{"experts_per_token": 3, "d_shared_expert": 0, "normalize_top_k": true, "routed_scale": 1.0, "init_std_router": 0.00989, "n_head": 2, "init": "uniform", "init_std_down": 0.0175, "lr": 0.00697, "lr_mult_o": 0.775, "lr_head": 0.00707, "schedule": "wsd"}
Below are experts of layer 4 (counted from 0) of a mixture-of-experts language model. Rows are named router (the router's row for the expert), up (a neuron's input weights, with its number) and show model dimensions 0-159. Each number is 500 + 25 x the weight over its row's rms, rounded and kept within 0 to 999. Numbers have three digits each.
Before each expert's rows: a language model's description of what the expert responds to; "gets" lists some tokens that make up at least twice as much of what it gets as of all text. This comes from a sample of Wikipedia text that the model never trained on. Tokens count by the router's weight.

# expert 49
What it handles: Closing vowel pieces i, a, u, ani, ati at the end of foreign names and places, as in Xiaomi, Bellotti, Abu Dhabi, Korea.
gets: "i", "a", "u", "o", "ani", "ai"
router:520493469477522509494495488480469540476514497450556510480485507462499503511493501457496494519496466519492548455521446506454495466474471535484484474451515494539488517486487472479530526477484506489481514475510532482519474537448491435503492534538478503586492458508512489486503496532491508509492496498515516517490490507482503492493480541515500499507514525509541459506503509499490480469503517542523533494510492537505539500493462490520462482509541502510465525517447497489437500494471495
up0:502510498455484497502509478507550517492523478462517529497495498455504467549541474457483480475450490513484509480540488532537527508488493492505491480513503508517503532495512528543536483482527511501479481510547493457438515525485473476495521529499494493534498487521447527473507506485488462538520507505507488512505494514483461464483548515526505504479512522497503558547513490455506520507506501485485452441491518566468506474498468503496481485529481504509468483446507519523547526497491487
up1:540465497482481540480508508504534531507483513474491520514501483489514471515540509523518500485521508514495501439523483557517501459488479523494517494469475504468509483579513527487466554517511490565495490513494510483533474509483489478465474525510450495568495473499494521496526513531485501510492456508542481518542506459508520484498548532515509495518491503479491501464505524510525501473469535468494481517497510527444509484469474460520503471529523513539469515516476467485494478473520532
up2:452501508511526478499507511529524524491495542455450552470488505486472537504457526474471485507494517491490516441515500523482526508487502563492519540488509511442513517519498507484527484515491533469524514513501544459505489504453504494514478498468495501484486552533536510522497446482491508472448539518476486538480461506485513489503517490511528491499512500534505440528494484484522493527463482499502482491522506573453478484503494483507485490542487511470515506510510488493485499441482487
up3:473522467529534542489495495520493505478463540508479536489519491501526520450502504520467535517496504495501495526503494486473491469465517521483530484482515477513504553524554489502468480512567467483453518517483447491477511570445477519514554507498496487499517478533503501509495460531495504539555475500511496501509526520472479487507501507511507503492505544463516499532512519502510486430492465500524464495458521489488479501503472485535500529506505511523490488432520522522507528498513482
up4:510432505503510552501528529502525541486491514525462531479503503465494541524471543492561516511540512472477513492471533529494537501503490513499498486507512507465523524481465526449502500469503484508514545480446519475548467491498515493526490496529499486525526435533492483514543477541479534508516517554500500515523469533523487522513514524528498511492514517509527471488470538529457495514532551511503496542508508541462509514516471497501498470498478498497494487488517463480516503523491526
up5:507479507521447460489530522493518494503502484451493515490468541524458493502444485504490520486482515523529525509524484515427529486497493464471503480489470476509532506495499512526479524473493521497477518472509467540520473480496494474484491501494476505482500489521480510486518519522517529474516460496461487481467445512499494507455518554525457469532496551525502470516526485504483501507526554529497491457555512545527514479453489464483477491525524502464528530496481486508476495533468467
up6:510571476486478503544504494528519538464445447453513492516510553544518486527496487457492517506472498478526486506519512490518465493492520497499517496499499497509437524491509484480523461509473477518505518458528516486490471505544494526506494494516529566495494503531535524467507506502458488474454500513494514489526532515522499525498482509466488524546489473434487490499500482489498478519487485518479488540476498484482560481498474541494467530474505479484512469459519499515472519491533468
up7:539521524490533505513472507446454475508468515479509552470514511505471530511445499441510503501485477492462497528471496531505484481510479458508506508461490522511491515493469509486522492509512495492486543471514473504538487518455463516514535510474457507511514482526504526449513500554529493487458487514485488487505511520482520508509463455531486517527531532460480489513512484521475455501509476452530461515532461530502489514506495533508536463476492518520451495535473532473482476516530481
up8:517492518503519530559501469480489517519490493462526491492477503483528511516498523496475500482504501472488562458502499533508558488505471481532496494495465484496535514484469476482489528544507499464520494509514484504525540527587461476473512486507472540489455490525520544527502472505488522526502516517475489492491493492484483490486503513555457509461497483476510470504532524499488471523516499504530499532516544479511503475529518443525490526526540511463485552458495510505435517510506489
up9:511503481513522519527443475517478470487551502493511481481494473535514507508479505509457479430518517506483525513500465523480540507523559469494523525560521531502489530508481514536455509502468472486519535516524477466521532507506468517495517462552466519529492477527506523478467456502473500516527486513506520489531480541496488498496500476529543500477511487503508500470523493486527469497516471529513494507490497452497408478543526471474489514511514536487491498494505508492498457489507488
up10:524522478495531529531514496464499480468527511473483482538470488468497496511524472478491537528458412550505488528466503513489494480495493477497484502465515490506457502536462504451482468483472501510525482519508531476504523542507465496502481498505526486485489506475497536519478497486565495499464474504547515509479455504499434505475570476498525458451498501517524519517489495487526514502507486495483494499499505536503492478496522523462448501509490504519494508504525470537447521518497528
up11:511506523516475544508464466462469547479510560461493446471497509467525517491487515514475517481541514509495520505511543508450478489478511514538484467535526483464518498488503521497454482506513490520488499528531486474475533470527466505540510462546461541517498544474506479493477471501446534518469499501509498466458478480509510484533483460495509494546509506494498477495515492485478516547487501504511488505510535525510465477498460456450490513513477495459523517517488475509489525461511510
up12:519547500464543491525541489482507501460524479527480522483525528475481504522530498549489461502532496551526501494503527533510468521521464536488503452441487526533509499513494476521513464498484468512501523464507482488522530559507530523533538505525521463509495461466505472511505478511506494497501531508525474495489489492501487518474492532486543502543515458547488485499509495534475530475517515503506475463460483538489525504512481525433475506495520510543501480494489536506517520539456513
up13:517520485469557510495479468476510525487522539451459511469508518517503500470526535533494488464494508513480522519508476488463490508521504539485519490489488501490538508415536457522523437536539490520513492514508479517463491491525552508495521508476475492518542492538472512507488518446488466486465538511509474506465512504450515491522511511488513535508539499532511537503498492467534485513490535484503518512481478540490543535506513475508486503513476488501492481510504475463453519487486459
up14:487457495471495503494460494467494430472501446513477533479514468502521519508537498513476471485529471549471474497482549538525494478492466534473494517522466487476498472501494470507527486493519564505528513488528498487524431513527454478482491456494514517543516497479507513458537513504471485492505515491508500462523525491470501542492486534474505505498495499520497514506553474535507486501501492525531505474506469478530464476498516485479538529515506475563495498503510535487523539478475494
up15:461482477522523523498473517483503469501483520510501508513454511474496508467499457450471526547482503500495484450514497508489497451503512474539489477527515541522478531505516508524470570515486491481524482471497499481477506478457495490540469511518506485500491523518494497480531530505459465469504465482541525521495463510508502512520503518494526506487542526496495533512468518445496475507500483469506470542446483487520451519456501489480549477515484502533509548474483478535503454503450503
up16:484490554495503496436507503528535505485484467472496500480518467513517490521521515487504476496490464473498497480526486503483516514502466498452478526479507479508506476451433487506520486454504476474526570512495487456534500534495481520483513503528485515518511484490493502516471483481516449534537532525474492516465525489501474519472533468563443503497481479479484504502534491462499498461508503542470503476544417493493506478516462491471511507494495517480517496508464505476475492509469510
up17:473494494508479509454477522481482500512524497515540518508492493493508473468453527487472475483527522472467543511492476495464489520467543536454547511533490488474488524528509525479468477447465490497498488488506580497491487495468482481475496531526520543520476530489488538556498485509504474534492507510519504504528486510529535516523518482469485490512502528503509499533492504516510494480471504524496474539506433519491466486462492494487506457520535504440466486553502520542465483494505509
up18:532505501468506504510493475510485469532512508545493496480473528524473454505532503494513479536470482491491509514516507507496524492497489524510477500523466472535472488482476482508512537514473578514489469552507545488483528507464433487480541489505520480499469451521503472478547483520507518520486472515501528481489502488519499494500530504503487458507524534492475487504524519521581478538533510502514496546491465455437506507477524542515526466495483489490517477533464527491490497504523463
up19:436502517461501480530532491509496508493497504492503553469537495527503495488519516529540479518473504477503495461494496483486506454514511481509537495474481443526508554556507486519496514528527484539518511510471503490492516526484516519491461479524455505564451483503555521498469523477519502519494507481550483529504454507505496468501479516478509467487500511468532510486479539519533495534491504477513506526521494470491513501485544486514464464508497509510523500544504423502456482459517497
up20:516518496478533489474574465494507437492507522484503490506473516516483496497516500518526550508459476538468474485565503497530497517469512507494501502511484493463492471526507480498512566544489530485502457499512506497518472499449484510485526538503510455524500517521511509537495493472492487465551479499468486503487533472504497473486524508516437531486502495534508486487542490490489569452505521490474490526491471460469525521474520489485477492525529502509473478449464484512500495491508528
up21:544484493515501470482494452543485489492556473508515442549494493497503471523488468486442459461502512490522518474478492514496507508461559522514483530520525489485509541466513479488486521521506434484494541498513538485527508494446450469507518491499532507488511518504478511503510501511459516527514510503491463521447494527451486467504509528494473484511524501496510525510550436500488485541477504497469532516480508465506503477507481517483494509521485521514536490510481533535536507525514487
up22:509484506481484488469486518477501490504504509462517529460459534509459470526447461474463506495501494511497500530494497510550490523496481502492476466513525472536526484534519501520492505499490431463493503502505510528492511523481509524511512479507493533519513478542519483524468497513478515515479498472511482551529481501481487546499549502470477517528529519515472492568545492479489490472517505514464469508518496504493494530486479492454535553567511476564507476529456482467497511470497467
up23:487495506470521539479471448509510503506445504500508504505542529499504516504483526504486471486464531501512505491546471486459573443506491513490515489524472514468485535493473510483509510537508503495478475477496483501491486512495512500474477459512505471514536467485555468488476488462525523504489535446536485483484514476445527478495527516483485527465521493503517506529517533498510510497522524511515432531498467493502503532516463475515489511499513520559486515514439513474459521518480547
up24:519519520489511477511514494519529492524484521491550485510465522514479493484506479527512526450471529496513482497512519521504525503477530541500505521491477494512502512504537479491529579533456537530500485479503481525501512517486505486490521463542508475512526496517513506518536513544480453500485538540501448544477484527490509451531490458491498545496544455492481454487466509518533527487456512463508516494466495528481504522509499466469456489470492481474521480502512490528503446451512480
up25:495534514470546546513495468482529478477540444517508511492438474469495496481549463490517532488495463505538506534485505510486517475491511517518456465459519491555509523501500517475522487493443480525481511507537527530472519486468498488502507489474488500505544441514493533513488527540510530487510482489505514480527513507486479497500457469523528480523522494534527492500506543534506482516481476457560567497483497500521538524505471503467480479506491474490531514530500504490486513473516491
up26:466517465475494506500487495458502470493491504504514543514495503487524498497496510493446500473523537512483511531564492529500490515468496515572566473508493535489433493487481527502534512479511498448496554507479458521480499513496525449533510517551503509544519510513496507523458481500469477483488489512523524497515508502492523491539524493494489519530507467487522492481498495442558538529533520485542520535510465487452497477477494513482499510492500530496496510513515462460542509506498506

# expert 15
What it handles: Final pieces 'o' and 'en' ending foreign names and words (Olmedo, Listeners, Fullerton-Batten), plus name particles de, van, von, da.
gets: "o", "en", " de", "to", "ten", "on"
router:525468465455503475483548472482496494471514478487528511513515466526508553545479489446504506531495487483495479469514457498473455477484455509516497510486502481520492524502510475535498518489516493472565506499543433485486495503500501489488543531530506499483514474492511526520524526497458479513468469513479496512522490504540502481496479547510527484491529507471523485513528460479482471496507515485525440494497498534514508506482482445480481442532548500494493516493462500477448540489484499
up0:474494481483483534490525477492505529510545486490486493483471503476558487494445464458470512550523476517484494470545488522508507463489456499494484526524486536480489483469519553501508496535480476539496510518496496473490518524521476484520515495523539507446495494468512476469524497474512526561516465497540499499480524469504524482533517507507493472483508512502491465516527513490519553483515508460522469490542536544507502492482467446475514517552490531495505499512474482532508521464494447
up1:514507499490460461519539476477475474469498479537505492484482473548523476501515492508543508514473493528504514504487487495501496497520517539485503505494495499533499525508505509484489516481482472499500506508496529543523487498513494427556538487478447513449485508489480513496521488500465546493511480478497536518503474519508550496511470458538486461508526451505499505532468537518476462503502502460509526475488486452479582497484501513490503430505471498509517479455489534475509496531535463
up2:478492479498490498538523492472521493487540487464515488501493505528513506497494501460502473548517513478540505515474502517523500497475520497520547522504509501502481533495514499454524533539541462440512533449520493526526545484490511464526522484500453496476520502476480536452540510515510543519500509469475479475521497494480485501476483489505514497513531477471535429511499517489498496503495439492515509477497531488440502473512469463506533454545521528535510521458463514488500506522543495
up3:494480532506523546539491482499455512502516495516472465464501497454528488504440519469539478526463502523478491485462478503493506518503522537471523514501501507468469476516529539503511456500476526501493507494492520491494529503484426502496514505470505530502516502528524508505494513496461505514484511506514520496490512529518497517548472500487522512469593483491463486574503465537510498500519500490463520523482513502538525479500490459490463536475499510561482494491493513494546457465499484
up4:531467489474524487543529489468470508486521465505521483493431468518505524514484528496519502494504461482463476515494509541512472502506503480510527474507493497539429510500526493536529511515510489499491531558505504487493512511482465502501498437464505535520521470522510552508495483505493475447497511481470474538522509489495475488476515512510513485514494510485492536449532542492482536511487473460449482471496506490493536526499534537508498529521541492506482499442542536549499490480479504
up5:489470497509505478510506473517473507504495520509531506454517473536452514473507468488526463505508477517521464539499493487462487430471499540512505505465481503500490523459501508476490504496453543475522503534480514530466518499476471488454509553471515502534517511518445512452565518496505472498475543514560521527499500481504469505506488516519487503508568551511482502517489463493501474477468504489514490510482475500503551479470511514535480486485503500508450518484458529491482500513522515
up6:522457494519499507493547475490455492464517496512459481507489492471524499519476505456515495544527512514510518509559482518444492523490474532493491537484501460499472484512537527532490552556488432509511507480548474496488532539492499497503556511520466482495510494506499507458494496516488492506488508501500469534528479512464463475528537518477511484520502481465472495515482479458507527494461474510527478491522504520500465513453499514505450512508450475510503533486521491522500521487442478
up7:492511517468481470474495483498512445510519496529516484528488501481517524495516488482496524497485508522542488464500487507486471479481498487487507470544501502525498486512469494484511502434527476453553461471511508456453489521499508513458504535473461538489478488497471530533524537476510497530474464525483502519494515490500520492457472531500478503491591482508486475551549462512501510510511497519477552461517501509541510509496469518504505476516502543539524498447507516511543506497527510
up8:530515497464473448497505448485526494532466478530496497509481556501536537532521474524467454499493509510516467504470510555519502508527496455510526501454512494511484488506472466543551496497487508460486489481517517506519518534488520519492542496481493528496497535493511499502507495580512505528488510469541513530497534507489489506485503559468445497471505463472515473497509509500501469522474492457506549511508513515495520505530521502527488475501448446531529511534477511491504501483518488
up9:482487516494513474484527539502493473507515509530475507465512532543517516491529509518542496450481469506495494514504466468480476514491473508505547482480488461517476491501490443514494463502506478510487504427475506561505489513496488534491510475483457475491507499509518496519531512483485530512522479501523500454470500433530524426489510520514512510509543521483513459483497550480505499530524535511531515501536523506485509510510478484480471481516462481506516490450467504514436477463474472
up10:508477486506522519440492486499559512527497504436524532503487509529490495472468472478479497504494497511578475536485511502482499519509510480489537501520490519495528526518518500540469539508526525461466494486509516483467509459491474467499495525435498516501475485498485495507509509526491453484458533515492527474490516461524486538527484506520521507484515519519465517508549492505517515451485483561498512460564516500457496486479516534497536546493538482493508481470522521513493495536494500
up11:527474499502485534482477473491501482532491442503518483507453473492442513484472515490513484516481478489495497496522532533465435523475470484546534532492450519558429515533497484522520479525518492467509502489478528516482515492459531482485524502546509513473507477496491536535544509491483482504519464498533502485485474535493515477512519506521453488561498510459516487509517507516491512506481514498539464471481461562465485489504490510475502492526514474476473488492481523492467522489503498
up12:502496500506553464495491485481497452516449488509556514503486471530511488494456493490508488459485511457500487517502529507523441474508502484539486518520509524528502530468503501515495547525525494516545523518510532495575496534467499536467485519499516499492459493490493533524487522480485506470492519517491480502493488534450508525532475480504492484492560475491449447532471478478513474479506528466490455492502484505497498512508472490513512531497507454501512540550463525508469491525503543
up13:544510555496504499455516469475483507502497501523486502523510470502478535524497493499538521495539473448505484502469489469463474498496515503486495486481545493518502474510494463479521436515462500484551511506517514478515490489525541501513484469523466518467455490525483498527517504482498573463471506521519475505453470506484524477479476552487534439497552527502552463439500482491483505531492505512488518497508519519525490509495521490501520458520503515511481509480522499524499480520552522
up14:489466491468497506534505494532468487475473513533522482519492484502487461519510521500502506513508530528517522463517514457489484506524509502500516479481539513528507510525494523528500542513478495487548516517512439481533480481485514515525553463474520469485467439528482485500462535472516504465503480507514527513531506472518532508540438490465525490565488505504551476510505433507490469536499492533501533548493522530489478496495460508457513522509536523484485484514498450511491508519518509
up15:521492521497498481494510539510503538492489430517518495496496503498501526501512505501526436477461489510539494482489476518475551467502492492536515491479499490497481538467491501473516531491540449486473514464529496504491502524477493500503498480524492470495488460481490462468453550498503504537528509494481468535501523479489476449537525556469454478537504478445478481514461493506518490517480549543515487515508517466507485471514479485492482465519476477482488531518495479465485555502454483
up16:486473516542476487471490518531472504513470459549536517491478534467504521495463482519538526499494480514486489432465469533467464531493473487513510459495549550536505469515508516498552502491503515507497513488449509505498443455495499496498542512468477514497462487507487519532524498502517544479558465529475488479467528500523529518521481481507460471516542521504462476527526498512503467520507506461513491517508511545485480515469510489510480466545495495507493490523520494490467522509494482
up17:485495528474456493517483526498519476485522520496524512481524507511504490493523436479504536521494509519454453550482461499477509519503478493438476455513507545505478469554535517510523490455509507484488463485481488479454533525485451482509522471496509475467506463474502483467477513466472479446498489485493516487501443523485488491485536505530519504500471523519509499488526533476492545479516461535486509543462492508504469459485544500495515524505511504497506550490484467486514505481490541
up18:481560459492490491481536477490516489514513499487531534504475491458471479480533478494508529523485487515497508440453527551531495545546533489517445491506521517548520539503487491528516507546517545464492532521486485519507460525482498513484536529510516458486497470542488501464508519520501469533465498498518480509485490516516492524527539495495515499505507505475507506474540529507486503520502482493477560511494532532521504464489484449504483478527502529468504498533502468510538547462516495
up19:536518484500504497515506499557520479492550524473492509525501472507445518507522501464447513527509526523535475493511539542491463501507480506513464529485508497506487480463483511525506486498513476465489493503507449514501485485490477463501447469532482520516521497506501511557500490507516549494514506505520520527501530462560477480491458501503517445515484516522505453502469489496467469524534506528537505505482513488529541536508463514509474536477511490480505482485501477479464516590488491
up20:499505501467522499468488478466504450477458500461483490506496519492491539478545534525557486467482501515511522499551482510467483467546525462516484532490517536489502503513532504496510498504465523481432524476521508510508480519489554498514505455506476500492529469500508497490530508487515428544491492516488491496480522493431512502498500504484459506497502499551537484466496503475534510557510496435491491477514495517505456503532474458470474479522507487523525518496525498516520473500486517
up21:513491516506491488461474514447536493528501478482464511506530520498464514483477538484470479483504434486500521474519518505515469502501487474478508500448484520465553519497539478527551513463506467483482496488493485474479511471483502472480453514480509528525531497488511536492521497535485540489501504489515477482448451528472497484481520495512475490475512508522518520504525531523456513529486539521475501486491482534534559474452477504514539506520473459476482556521513465503526511515468471
up22:539493515514485497479483492493468528535497533515511470537515513516499538510475504499470519475530496488499544495546551502537488472512538533510500516491445466485519539489474490456526528522497488484479484510508463506528422502527486490506478477475505465530478517515498496513457520509519531509501501509498533536494462539453535495490491553501486520536457494490511493509449494486566468513492508488503538518511511501505533503471496490527508468520500516479544535485460488502498485563511529
up23:485474504465487473496523523500501488485500522475467467513533472522548512489511494495485511503526507498473491480524479494512542442478519460463488508494510522511543506473522483528536483500527517492500484453501506469518528474549544505509466478513496490480523526529485501515468494493434455514492533536467506562464460505536509460494466461524494496452561492509526467508502483486505470487487474479508515517538493490483497525494526471520467512541521520488503503454480465505533504477485448
up24:495499488513489511515493497454448476490474481511484547464505503556469536555519530542487545534499491540495499496520497477492467502489445541526464458509479522514504500502500489489538499448486516467489496535537526486529460498490512502475541481465524497523539438496538519500491483492534491468490515512485495495486454511474513539492470507523485482467500503511506490501539522534471468543523482520496502483476519486518505504544503545519497507524509478475521511566513486511487545525500495
up25:468505455538503522507525555472487473480528484540500499456539547515490468497502530519490503502528504480512474501535500525481512463480464520496484505514476522524470522515535498507495455501481568480520506462508466457525499464505485503518537471471489489497522475485505539517506506506487499542498508540479499507452451487465505515472489511499484511466493469546495456513460476529495504458516465538515521485473511498502485456500519528514463495558489464482496447511486505469505512493515463
up26:554528500476541501531514486490502521532507476478508492507491520540460521468527474505520504496526496481492479521516468474466524482535548530538529531511506523524531529498502536531530527459497515485478531501520551524485470528507484514538544486504463482499491493503549505508510463505474464514528482488455502520525505487512465516476464499530532529494487502506479536445491472506464504556475486484507480501510454466475501468555498494547462544481515514499500485508503459491487476490488467

# expert 1
What it handles: Locating prepositions like at, at the, on the, during the, under the, near; also word-internal "and" as in deckhand, archimandrite, Mohmand.
gets: "and", " at", " at the", " on the", "af", " during the"
router:505488478473496478494528498484469513459505462502526507493456530502491529492504455472508457508523495514490507497499491535490480474521497514474524486484450531526500506515520413583535511505484486473487514498478513508523492533492491511510500470528483517511529494509495493479486530455490498518506535508505505526511472491500468518522432505491515446511522503482501476512497513418494535512524513507489504488452448535514488468447485502468477484494530475495511541501478476540459528503518496
up0:453441529493472491513568467514507531532499507498522504506516487493492480534488467521492480476507491480503501480502444490475471528491504508534498509512492490472493508505532549482498475492487511524507521492506535499481444495509489420480512470488548506476473517501493526492496491472452494515456479447481477509484430509549487478505484545494522471469477526487526503533525499482493522503509529512439476506513523501514506486521488528524528481515506464550503503495482484517474490521464453
up1:466496469515524436497482511498527503487534457493523497525508509480493486501549500522505529501485488470474500472492531553506493528471452509510508544482510452520502505509470501520531511502504490500459520498514537506547484477516483478553506520510526496481509526498493531500518468519490498531542500498448522538459509493504514528513466488558513491546506507526527472475506472529500477574540462472478474470504471511463499462524481503495471452502488530498508494527466496462534488531492497
up2:506524523506504501512537469485527524550506476500472516519478532473475472485527489495507511492496533536499470473502487552535499463476506512492482522476453537494499512486513514544478458488478486489471488488479533484508468514528443465511466494468544508500494480530451466504495469488502496482488500536528510493517485510478546485494455463478474505515460528511520508504496500470528528488522499543494464513490476507500523426471497495457445470499490525520461516515503539512565513486522473
up3:542492508496525519516504469494498502537547496485521513533445495488507513476472500438544480518510492499469506458480472554484521487490501510467499520507458475505527535555517488522549450508488447531505556484499503518479475472543506507549484498520516503500465525490526457521522476509508500501555508518501509518493475482498489533515510486529534489501540492514509492512447439475504494491508529491505503515526493467471505546473485524487453479485462533516482536497510488478487497493527519
up4:467488502502540512472487512462490537474519479491484509513534522510452534516545485505476494495496507538501488506467513473480494526500482514467469509488493524515519452482498481544493498505523523505501486469502478490532470479416488492500471501497541523506527489510504509520499542500476485521482522487545496500503475508454492542528562550483473523503471512491549474498495545497489536518463486512523490520541490501536521531494486533485472526529492479561546464518446501527527521487480499
up5:507476516495523517475496464532483475474516542499486530487541488517510468499541492479488480522500470517511485530492556469506465508505480515495507465468481478519515498506527524500510523513495493473546563482510534492484540554528502516514475500533532523512475489527465465456476472462472503502483463483517507472456488518519524514519481524479515492507536453496529488494541569474468536547513473516494505512473483543491520513500526490488531525484512479493505493499566495531456523499527476
up6:514512519447492515519463478502512508503459459507529499466552477501469449490507486491541474441507550530531498490543522496477487509472496464502536522499502505485503501503536478527492505528520471518534505501511492461486495487500462496528480485532505477527498529498479514488475487501496555490477520514561507531476523472524483447445440514518478479480514502484544507512491472495495499494473489519452476500519501495478519475479487491462496507509494540532456494493540506522461566508490498
up7:513535485480533481499522509495511503512501471473487549519465512505527464508509512456517537506487520485460480486504516523509488501476508496540509508488467476483515476521543525517533559524500504498514506491516521460496491519516534494462456522546531506540493523468495512532480491503482513521485439549475504465493476530536481514505508491436519485487543491464555527513515517505516480488461492471479561495501499521500449551490542495483467487527478472504479451500541506475480490494496475
up8:567475515515476529491516469520502479477478441492527478464494521494512484497490519464516488508444460540531559554535513524482522499465485500516446505508491530522500479478550484452508524496468494489502514539516517499466555508508487455503514520473496522457517487556514482552521495515486497528504517493512494531506526503452514520511486519507501456486473511493515505479525522478512495494503509490476436516513504498510490456543502494497518500459520508495525518496486492453521526479532483
up9:493421483534543516480529482514501496514489490506481502530491462518488509500507487509469498527517471481483486519505500508522492521490504493554464528494506519499531546459478499512525482478491438487471497513529502508490490518577472520525517510529539537474474452523523496485495478467479480477496525499473502527511509497510503505472482503545525488479483481526527477552501520506446440485501535461486462500539490508477501514506552490496533436468502516503531534519513497478477474486514475
up10:520512497523453519530484552481511477475518526467480536493517425494494497527486500535500482493489525512481523538532484499461454491470492522541552468467504471505514530513495518490494474489528514506499527470496484537468479536500463497510482539502508481509521474513450568534527496499487507498457505531481506502529556500490508537514533505474491509504501516514528505560498515480510526525511513507526486496469500538514507504511498481577516541475499515504493453519478505504523469473519473
up11:518477503500527528500497469516519455503527473484533507537445511522497473530491502521513535487525516510469508487507504499536510477553521497511505483489478476552492524482498499493510473506495509477460490497525502488534432497476472524525505526494484506526528496482477484454479483470536493476487523485469473496520471525520458523493529497499540510503505502508506498502548591515481476526486518483459486523466469506510474518488477528519519515488525451471458541523516483484513531530517425
up12:511500512484493510520490520500531503495517508506514483437463524523552508441497515517501474520485481517551521529512494506508547501514535537505451476515480490524470546507497550507536501492489511459470505471514470551488470497479509453527526497534517470437518496514537497482523497474523472525503510496541526487515518507527523505480487508502485441479517513460483486476528515553527489447503453509517525454508488519494477484494514490458461448507522532471496477509507506480505500514498505
up13:461475483529497489540504482478489511532509524476546524522493475507481511541495541550483474477531543495496488501489508532460525485456481485514510443478488493517538520507518512508529502556557483457440482494551528511511507492461554466464487502506493493504524481513518523475462499485475502500491503513495547501454497517484485467496510499483493519520485516534493470514492498468480494472477535469512509515503508520481523517513526496485504454547491465508506564512495494447538520461498509
up14:556491517538517472500479480511470494525530512478507503492518525512478516487512471536500539482496517483510523467509499524499496484505495521530514505487512516569491464480534500481557464493472475473483511487493472494510459493507516466506466530510506511500528499496529490491475535498551555497519527477478476499515457490560516504533476489495505494528523501503500480502474454531496531584553482476507519509494455520514478458465530485490498462514513495529484468528498500557511462492538492
up15:538518494524567495499496497526489505490496437511531494506491538479503518524476532507489466483510520498485539521498517531511468494512465469503511518467528501526476510513507487475543437502475494518535480522499474547473497512468521490464467517491527483471497486543506498498508458535474521464549484463504491513509526490514505478501456549526487509559509513530482515483497532492488490490512486463526464486506536491555471500509549526508480513556480501506467481541463526507472497522481530
up16:476487481492485486482512498470542479517545490454490540493470488564520532499446494485469468499490528536495524503533456494503494503524515538461512479480505493480467534474491501480526523462498506526465493489475534534463473492511473489494502492510483516496488499518583511511518452519496523486512490438482497433492537530471491489526511505461537471502490492551476489515533534530505517506522505534521526488511530550494485510491483466487532498486500527490525491523512491517478530517474473
up17:567489518484481497481512455542506470527500501520499480522470512455499503510502516521541517527494486455510518513489517502511527503513497503486490511512497485504522485463490513502574524531525512439481510530533508497471523526504500519517484532530494520540537495542512489478552509521474484500451532534476501537485501511450510534438495510514498482508491492527507482538521468484495486466495499492499518467495480510520428525506522473521502526549515487533553508502524527492511541531528520
up18:507498489479509526532489499496473503520525487456475472544518494528517505517500486494525544539516512532514454465515505470497444511474487473532480470523488537534457498497549512520470492531490504419535527531519515506514544521472497510459493489529496513531477471501527504515521457510454521498501465498512526518472482477535551490548445533513491471508528507488480475535499478473551505508501532480477481485508489535521507536508489497495489488501511485510477483462519517489486552479521504
up19:505486494509509506511492535499491468502495467555515509476473458529454500510498506491498511484507513480497505514523440512529502477458517499529513508481491503486506518454520489489539478528508556537528507522490494489514528535489529510524507511500489486568539466506503502450524491502489516489481560489504481503492502497478454523507516507538468521506547554513562428482525490532504458464498511506496476458498472479533484487496468503527505525488516486513485541517463439485501510492463481
up20:486465491471532573467522494486484538478485522528513520459461481481491524509496487451478429466544510514499513502521454465509534480511503487497545494504479486487487508530490471486478491492476520477488455518549506512465499521496487533525519548523473531507512520524515494486487470476493519514514496465450509500506455474450491496505498479515508504501487491530503471502473480466492456448469505536512487533467469517515518501466476503487458502495475467520535494511471486467532526521475470
up21:504504490505507447504546520459502478524490539472518482469428488497480524510543506469463459488501483520466508513500491567506478498475512507569524469525530491496518457516504465526510492486511500521454513479513560492489462506477528519478491515462490503531497498516460544525500526506510458550464474542507489498511507483498476452520466484481491477507482473504481519472537480491518515516517543501492515460504472487495498490529521526459464518520485481504505486506521502478507468524463481
up22:515492482483475500532506464534484514478530529500518467503496490509497540492517457438489534553495511523466530470505490561461463470441518566520524482514474496523518477495485487502538489468504476540519536521488489535527478543470535471484479494505550520498514549518488494503519527507524507580523508522496485557526513500543474518502492505504488491493515501524491485491507483502508519478496506471495465489497517477534517507518529495497511498481501547498512519523465503453488484541509498
up23:515513545523508487504500548533476443518499505540531514535518543571469493495520505484504480510496480476483487545472418514517536452501560516511515501521463506552546528476533491498505528518459467543481480531489493480488453481500531477501506520495499548498520495488484490488504521504522463497493504525493517481501507485477499503475474510475508512499517504488487527506499495503526494513483525524501495498485494564479490552523471493451515498549533493496543476504478493511469489527508482
up24:488452534507468526492531515480495504522513486498525502492484504517512499473506514510496460536537461528538444470520549502506485452501489499499473510522484523545468479518499471481559512487501448484468487532526537485520546497537501488492550485513514469523561494525520504518488534526530501502484511471507551513497561468492484489521491513482500466549484483464512455501525531474508466506478478501494463463490511498510541487482517511513479537491517503530492532476507496527519530491522539
up25:489530512479520526495528502527493506476486513470489479549465500489530494533512540496526515479515514461533504494479474473503507443525441545520481472509491512478541492505513523527537518517517480488484497525491510479485448512485510520485474500483485453500547492501513480517500522481494462470528531548507507522493514529538522513523536542546540493533515503538544513547508515479537516519544499529499501506457499546493550495532511501489506532500484505475491519536481526455474463471501533
up26:483520539438450472494507489477464508500543503514502499524477464553549498479462539543517520495514501518483503506506476499469500530486498477433527507481501525503521476488494510479515467513511476502518514496545500472500536475514472509524511496488489518539519543454482512489557506505495532473494500476511525505494469464495487547521490543534516473493495495494495474525467504477480556488534521510504466497502484483470540486458495540506459536493516512472510473499464520487508491568517478